Weights of a small mixture-of-experts language model, trained from scratch on English Wikipedia: 17 layers, 32 GeGLU neurons an expert.
Below are experts of layer 13 (counted from 0) of a mixture-of-experts language model. Rows are named router (the router's row for the expert), gate (a neuron's input weights, with its number), up (a neuron's input weights, with its number) and show model dimensions 0-95. Each number is 500 + 25 x the weight over its row's rms, rounded and kept within 0 to 999. Numbers have three digits each.
Before each expert's rows: a language model's description of what the expert responds to. This comes from a sample of Wikipedia text that the model never trained on.

# expert 23
Description: Word-final name endings. Final letters of foreign names, taxon names and other words, often vowel endings such as a, o, ella, ka, ace in Afrikaans, cloaca, Berberidaceae.
router:496476535530475519491472512551520518493464480478512492500500513532460527504532466480490482543448529521510523497495512486477502495470507495566529497506510489468513481484507537537503498536514539454518498475466445509533505491521485541466471516487518477501514536524504463536537486497491476479
gate0:508494486503497481498547508545485530452507481466483499495487465503514496510503543498476522492510517472495467498546494462485512467473493499525537482491536505482489470506489532499518542462501510467520502462501480470492503493583492572463531494496518508523500526450507506512512477459466502519
up0:496478508511496521535519485492472550510479493506504462501472487468486516512452517484485503495476498515476500456502442483502553500527484530501533513480470451511539506518521513482502501471490489542469494524496473525518504491510497478473479487532501501508497473541480508482559482492495565425
gate1:533500483507500491489481547495488491544501461463468500499539518526491468515488458480490564475506506497511510455544522512453479461519479513554503494471478505483462464523500532526543483524525526468511512507518459510527491517493546480491487496473504496505505554518531486472523483480490505485
up1:499506466476549491527488493471519512510504508518472497485465503486525460521505509465525476499493484517570520518528521530503481491496510484471521459510509463519474452504499498505509481422490485531502542532500483514559515550526493469533504506524480480502511506512505518518482499492515433476
gate2:494533550507478542494475525532462573487465521480502507538473517491484523548524413493496469498434499525514499469503495525498477503477519499524504493440512496471494473470492496520499512538464527482494495463512501486517514488530485493499499501495504480490482540507514519494483475498489521498
up2:518505498517558528469531511499484508497524439456495526471475513505450485511515510529510471507481509530493461478489501523485464519474491499546493519480532509485516478493517511508503483528489509462505500450432506533476432444486522487502489477519486537485484486482498516515502463464512514497

# expert 16
Description: Romance name fragments. Capital letters and opening pieces of Spanish, Portuguese and Latin American names and places, as in San J-ose, Mu-ñ-oz, Flor, Argent.
router:579499508509565500473484481543507525512463485488520506521479513498481505492504480493493486508490533518512526522542543494457542486469523506537521522521477480470504524479534521513474492525526492482520482463524512518492507521502486504472470521501513513523474516514437464520516473497492496434
gate2:473490491492498478468514492518470496487495456467535507496465501440490477480522482508490466497520486526492471475521528479445499469463475474504499521486496524480485489493508511493493497502524516547515469517522507479463517490477526475477460493474539518506485482530395486496533495465491470489
up2:511488492490529548513462504519515512485519497543508527475500500510487501549476457497516491500510529514526485540494536516536484544471505490488459502513487462499490532521522531536497513493464514544507475485456536471478468515484465478448550483490508511544501535535472508530464512497501537504
gate3:550507491506492499468537477527532506520533495489500520490486540481447488420462515481478497523503502524541507494521520486498507454511484446471515491450490489510507450468495465481517476492542506483482470480528508498487528512485475456506507510530485542523494533515471468496523494487477481491
up3:453470466487521495504493500489476537480493452459517487457479459510510498483479481510472495477494501525510488528515541505495532460436526491522465473538485560509527489518530503467517535514513488471514496482564519496528526530530519478520494475505478515489501515487506499464540480502489540500
gate4:482492475511513464498502493501544517504502500475486499467517510531455550559492485512513483507453521493516535480531503508549480517517493503501528495512477477487530479473529493509500517500523482461439515488538471528532536431510495523512471505530486511464510481507479557494473471474467506491
up4:508475513515503490527503481500578474479477528483517504495501519465525494528497557496486514539535472530506527525528471515507535510493481532507467468541527530504492471490484518499496486504524529519545468539520536495461544493517514448471474501488484515482546492491486498471512549504531504493

# expert 55
Description: Initial h and consonants. Word-initial consonant pieces, especially h starting the second part of compounds like sink-h-ole, town-h-ouses, White-h-orse, plus K, sh, sp.
router:544459519521541520469501466502484529538491445508502518521485500498482503503518479481486497541482541505529536557503483494482510490508507468514477489497486479474464505493514514496525511515541512471500484474435448508508526493520503500472497520483513513486503550514456450519530504510479445463
gate0:510492512510538503487501495511501469532483513525521469480532508524536493508510486512510515521478532486486515498480496466489493464479544482492500507513535476515436532532494516513556523512547459520495514523492445521500499468510535473558510484486481511501482524465442475557525487504512522465
up0:499502470489480529547526564484525469491468477442517511493511480497458508526478549530497501498491459537509531517501477462471477481516531505519513504478491488512479516490487498481483489529527437544490493510469495499529500502479457549493492473439507517489478460499512471490507526473506499491
gate1:464520512496506488447482450502474467502489478508549529490501503479547534484526475460476513519465534466479492511483498500444484497490477528447523484495469512489516496542543486529541512517498467480500503502448510494458509456506514487490499513462501506511497480503500517538510527540499531466
up1:489488517545466510433489517476507439528515499491539481508471514470496483520521480493488550518479532477496521515535527530506491508514478488509467506489513520474476513525476502485494516461459466537465532475482477493481476511509502447507471534463467532484490499479526461502516495498469497449
gate2:555529522465484524492512452523487506525470557531436508496492494473473503451489504486493498525455479486482495536461516479479520464485545521487497501499487455503516484478528499494546496498501500499535515497507506500433492485483513542461506514502478508513495501523528479481537516458483474485
up2:505489504472463453497537508447544496480493486487508511541517494515487469481487510433504482514534549501419527495489520493493523547487453517466517491511514507502485528479529470492475512457488488515480504532532536490491529517536478467514499515495496478516452501501534493522478505504496515493

# expert 29
Description: Abstract noun suffixes. Suffixes ending abstract or plural nouns, like ation, ization, ions, ing, ity, ment, in expository text, e.g. standardization, hyperpolarization, development.
router:509502521511522517487455500518493519545481460448512521521499519529486515475553496466504491530499511456508500488505512482479505501452491486542489519513518490487485508473505511522459533498539539465517504470472480549555522535512485512465466499478511476502506549525500500540517441487507467494
gate2:526477523484520517467493508487521490495491525474518518519501511548466459514530507457494511475463493452521477518536486500474464500486483522511488495510565518522468481467518521510481477471492493488485523493509493481508518533523537514500475473534456475500481472490430484461538464534516531531
up2:481524480511519511502482481496521466511491506494438550486503472488519513524498451495539496512484483514458454485472484491507544526485475506504526551497510494503464487487501564526522491531494547515495514461512520492534444523528492483513485489529501497475446483472514467479530478479508468484
gate3:504476506502502519502486502494483519506528506470513513544532500509467510464537486490461492544522524453501502535505505476471499486507512522551491524474505450516533493522479478507477519470459496526484474483505497473543530491428531464509478497476529493525478563488501521481471490469458479478
up3:527506486533511487529507507523536528487483487532487455549507472470491486500547482460507496505513461449500475482532498493494521516471482498507489480448488502469505526475499508521450555505516531544501487480509520556522468525486485464501510529451496481462492501448539499479484493499486501492
gate4:483515522510483535555483499501512480522493506510484529490488525525462476450455555482517537515471499498478484512468502505546543512495496511514457454507508472533475484522459519496512540525540466492535496523476533507530501530535509484547492487467468518507487480493507517520514508464481487538
up4:481468498515482468517478537485530520544528473486436455459486514464498493551497541517479513492486516491479470517466528461531496484473481538515503470522457529490472489499506546504476501500486499503500558490491527502483522508538478489476532510475479520497539537490523526491476473481519499478

# expert 32
Description: Word-initial capital letters. Single capital letters or short capitalised pieces that begin names or sentence-initial words, such as J in Jocelyn, G in Given, Ma, Tim.
router:521496524515518516471507495535515530478483494503530530548487507517492512476496502455465497513441532482524536498524504509446531493489519500519523478534485498454490523500529481512500536533509509490525486485484451517479545506526497516458465487468484542498515512553510486495537494506434497469
gate2:504509525433489485511487464477511519514493489455489475522472512436519503502491523474476521508460483474516504471499484492467514483493519504543474455530435524460464510512522457464504514530493509498541520489509484512467489550511465510480506502487493526489517499515517505481531499499432500501
up2:501522508508473469505491480546527506508508487516518571553530457456526485519531534525515478522467461522549514499542495511505505486489532517472521437479513508511487527504467518479493497555507474504522517474511472491515524500471497460471525521470472500479498484526507490469510513474527480504
gate3:501472534511489448493471510490484518485508497467491507511518500513500516461530490478461568512526497498491531447490510540512560499466528527501513496474517512509517490531539525475514511530544500501506492471532483484482473519486511502451475533487459487485488571525533505533495506521471517517
up3:507507503484556489488495496502474529454470508477551482487527532496492520522502541482488496492529517497465514443503517534493498518478509473481545500525511510454549533488478503528479470462512473447476517501497523503471461500536522503508505460485520489497518468504533505505531481455529550499
gate4:500540504461535515536489497509510493462520508508544573534521537535544516507529448476482505492482478486517508493530504504487538490491511503460501489546524502472471503492514487499504536491484537486539470476513472453457487512490523523526505478506469486487526534499482495529538503495449511487
up4:491496491491529449449478522530538498497491494471488498483545470504486486467471475477521518522466471492452493467510515499501473474496482475470510496517529477502519498526523537449458484483530502512498539503484500492525489503475488476525491546533497512535577472484486513543492508502459492463

# expert 36
Description: Clause-joining conjunctions. Commas and conjunctions linking clauses in prose, such as and, but, when, while, although, that, as.
router:521460507518510507492474476547511502509525456478552508499468534519450524496533473473497436516491498462512502529515504487473517494479508493504531490512506481481467555500505535515495497503512509480538469457487488547501520533565460486474492501491521526508492532532456509504521483494479486474
gate0:497484467515460503514523441492508503460513509531474509459503487480527487497468515470505465494527511477532483490500539501509491488545524495475496481514517492530485528541509521505499499511467505489461545442499499548514487529532517509518448500420501520472452514527518516484534495507515499493
up0:481502512482499496506537455537509516496475489508475520499511537496478495523528511493443522521514466509523499503478503513482510504526508523499476480518526524487542464442504506520522527517551476469478502504521523497477510486529491473493519480485478553481484531431428456451489500483512505485
gate1:502496519533503524500512525495460490515487464515520504534489512509494519570474480501495475502493470472484523512472468439504522565456466513483523513559457474506456512478489518474467497489539483492533493519475494488488475534505461465505497485516507501557523530481503520487501508495513511533
up1:504494543475490519508465478502464500525520442509472538501524534482459531529501541509488462543483482466496545497494511497488536502483509483487555502471496513462531530506506460478534504497506475500441501506514467480463525512508511498542497508526478519553488518492502526486464520507482490458
gate2:512504479508467517465476517491524477476495509493516509530516543474521533488508482492498446512497491466495488520466474484458495429483509525516485475527484495515509481551494504550490545508476486489526507513486503500494483501482442506520479446478471547530467469518482517484552491481536525517
up2:461524520523476526496501490483498528502490506487493521491493518487475521495492517496516507491521433469498530502516517510510527453488457521508540500551478478494511523553496465461492505500502507530492446529551471500512475496510494532497563502468475573518476507466529517486510469485481483487

# expert 13
Description: Romance, Slavic word endings. Final letters of Spanish, Italian, Latin and Slavic names and words, such as Histor-ia, Niccol-ò, -ić, -ski, and genus endings like -idae.
router:507476518510539521488450509560525530515451469491529480511473542537471501477539462487464458517492518514513488507524508460467513492460507476550516502524465502487485515458518525521492507506515498465525481499512491500517514509507492532453459539486517478503492531521496457536513487485514479477
gate0:466503513518557452503492497535538521497431460487477526505514466513510474510525531500504512535487512477499512495527508525493557469470498486510472478539454500531483534489492523502446466532502479496506492520498512458506502502507517532536486554508478479521499456522488523490493478476494521473
up0:502488490484482489512509520540498536473538505495549520516501534438465514477501511503472470463477472510483468517447502514474503527462510481522488480512478495484481503434519472536499492477524454468528523508498505502529519492475523519520532524488515504476539521516546481525491483473521543465
gate1:489497482483517526515495496514577517500487504474484474511497483442492495529500505531435501483485503522473493492463517481531489478497546516477508532527531516512500480509517517495542555483476458491482445508510473498469524497517519537496488525463483457473515476509511508538514450471474492513
up1:508492493475477511549529518490515455494486490480480543508478494476465499554499507549503542483509522466504504521516492512510473531489506479495485487519518474471482512483508454534483486505509515463489490504489509497475487475559467468524447493524465481532491559505536486497536533474486558489
gate2:513467470493511489525491503513518503514493504471480526499502491564522527452531488506468523502469499465467483445463467470481479484469489483534501508521524507470458482463483489505491540501519527506470535505465526487506454512526473520529510554537486495451487490494506545498461512485502496469
up2:513523486550493506504495463488464509488539567520452497496491475492524521494518513480504506493488540513482520505502497470500477543527462488466518499509548486514515488522449466537512546541495516515458503496475517490476531508516493491507514500490489518480455553490505479507486456537477474553

# expert 11
Description: Verb-adjacent prepositions, copulas. Prepositions and copulas right after a clause's subject or verb, mostly in, was, is, during, on, often before dates, e.g. released in January.
router:494470526507502555462507473508511486531509469494574501515471526539458499472516460462500451513512520482519501553510530460514509479473506499535499525524482485493488510508515559553474515506497529492563470483482475486501493514532505510470489508498524514474489504502488506528517463519498486508
gate0:522477474519515488564502502565486493541490479477546519482510523522470518534467514535496513484469481461466508503488512472461508550499489498519491485486520466481509493520492503477554506561471509523496510507492466494475465500537474499487472533527519479547500538530503514522489531483496510503
up0:530496512516520477472505457481503509520526500432452488539485513506482522457495487499509530486450492479490497522502484553493475482494490547474476519512490453496472560497513510473474490449504496531507524515508548478517497479529504480510512461529515509536554492507491503466489492471514483534
gate1:509495562476519502466526479548544449509522489578481489508505501480473478518482487467505525500538544528459463505498518513511493521478476507519516485476489490500514495537509526523498491450504486495476487502445503544449484522533489508485482498510518524480470512498537473486527497469516491499
up1:451528546481517564469567501509484484503464477518459508558508451469516481478515529522512521501472502549533508486477473535498478535542484512477487480534519461501508500515495486492515481475542519510492471501554486504515510498474479477524507473482484525487508510479494489515499506497526475509
gate2:473523524492509518494481501482490504500523502481445524503490484524515508493524519502524492547534517528476498472457488492526468495504516524502460571511464506469480495526520504478518478540441530511523529504504497545505460475510506514516505511491479489455527449566478476460501495526529513509
up2:506503503510514504519504521515483507521510484557462461521521486441523468474529544499535442514487514530503483561530508473497471504505473484499536447507501532522531508511534476472509508519489500471473478506471518483498485473491517481519447531476492454521500505497496509482526475440510502499

# expert 53
Description: Prepositions after nouns. Prepositions following a noun or participle inside noun phrases, above all of and in, also between, during, e.g. Coach of the Year.
router:515457516532506533476522473515515499509495474479526487506463488545501543480526485473470448520482521471519509558535500464510521474505530493521486537537468481471505517501503533558487503531541504494563492485468504494530524528536510507491494521477519526479498511501490496527494497503500442488
gate0:512475496502507520558491496528558497499499520512493509500537496504497487512485539550545486530510474530495477489494531496528512515478469511481482522466428516528532539498449461522475532488492505478469522524474484510481498521510480538478469481475510499466511518455488495501474532454502476516
up0:516456501509541497528484434525507478496461518449476507498512514492566532517517506476470477502471506490522590493477507497493514512493511473491531497518504500495523497507503535488526490425482478479507490499516504490511532481520504505461507473477521496499465505550481525524471511470495490520
gate1:530523493505509518483514547511514515473473510510529531560495486514486521519507534473488556501457511500492511547530464524469502518499524480492515512550487484495514468484446472475495474508519475493478499484480549494495510477480500439497523463473510519461463472489504496477557503507477465498
up1:529499535465519504522512481461532435492500500493532503504488498504518513490541510494522529488536484546493523509473448509461509500499526502504513518534536508511539518495515527517477519459515503524481464478481503497532491463519468516548510491529544480558463521541470512513468496464511477494
gate2:493468542501505508512516509530528519460518520504490495495525498537509437482496473540503533489501492464450499468492476501500540517500465544428500504522491549475522498539488488486524488517554500503437509499511508476525478513505494494496488509486440493537503477507503484498528543513489470491
up2:486489467525511513531478512473509500470479536520524468486515494479500455497480511553456479524524459514501514520452517475482533519529476483485462455488498489463489484489540457469512529467501509489484509514511532500475481441489492544491496490474485515505521466502499532508467491537546538473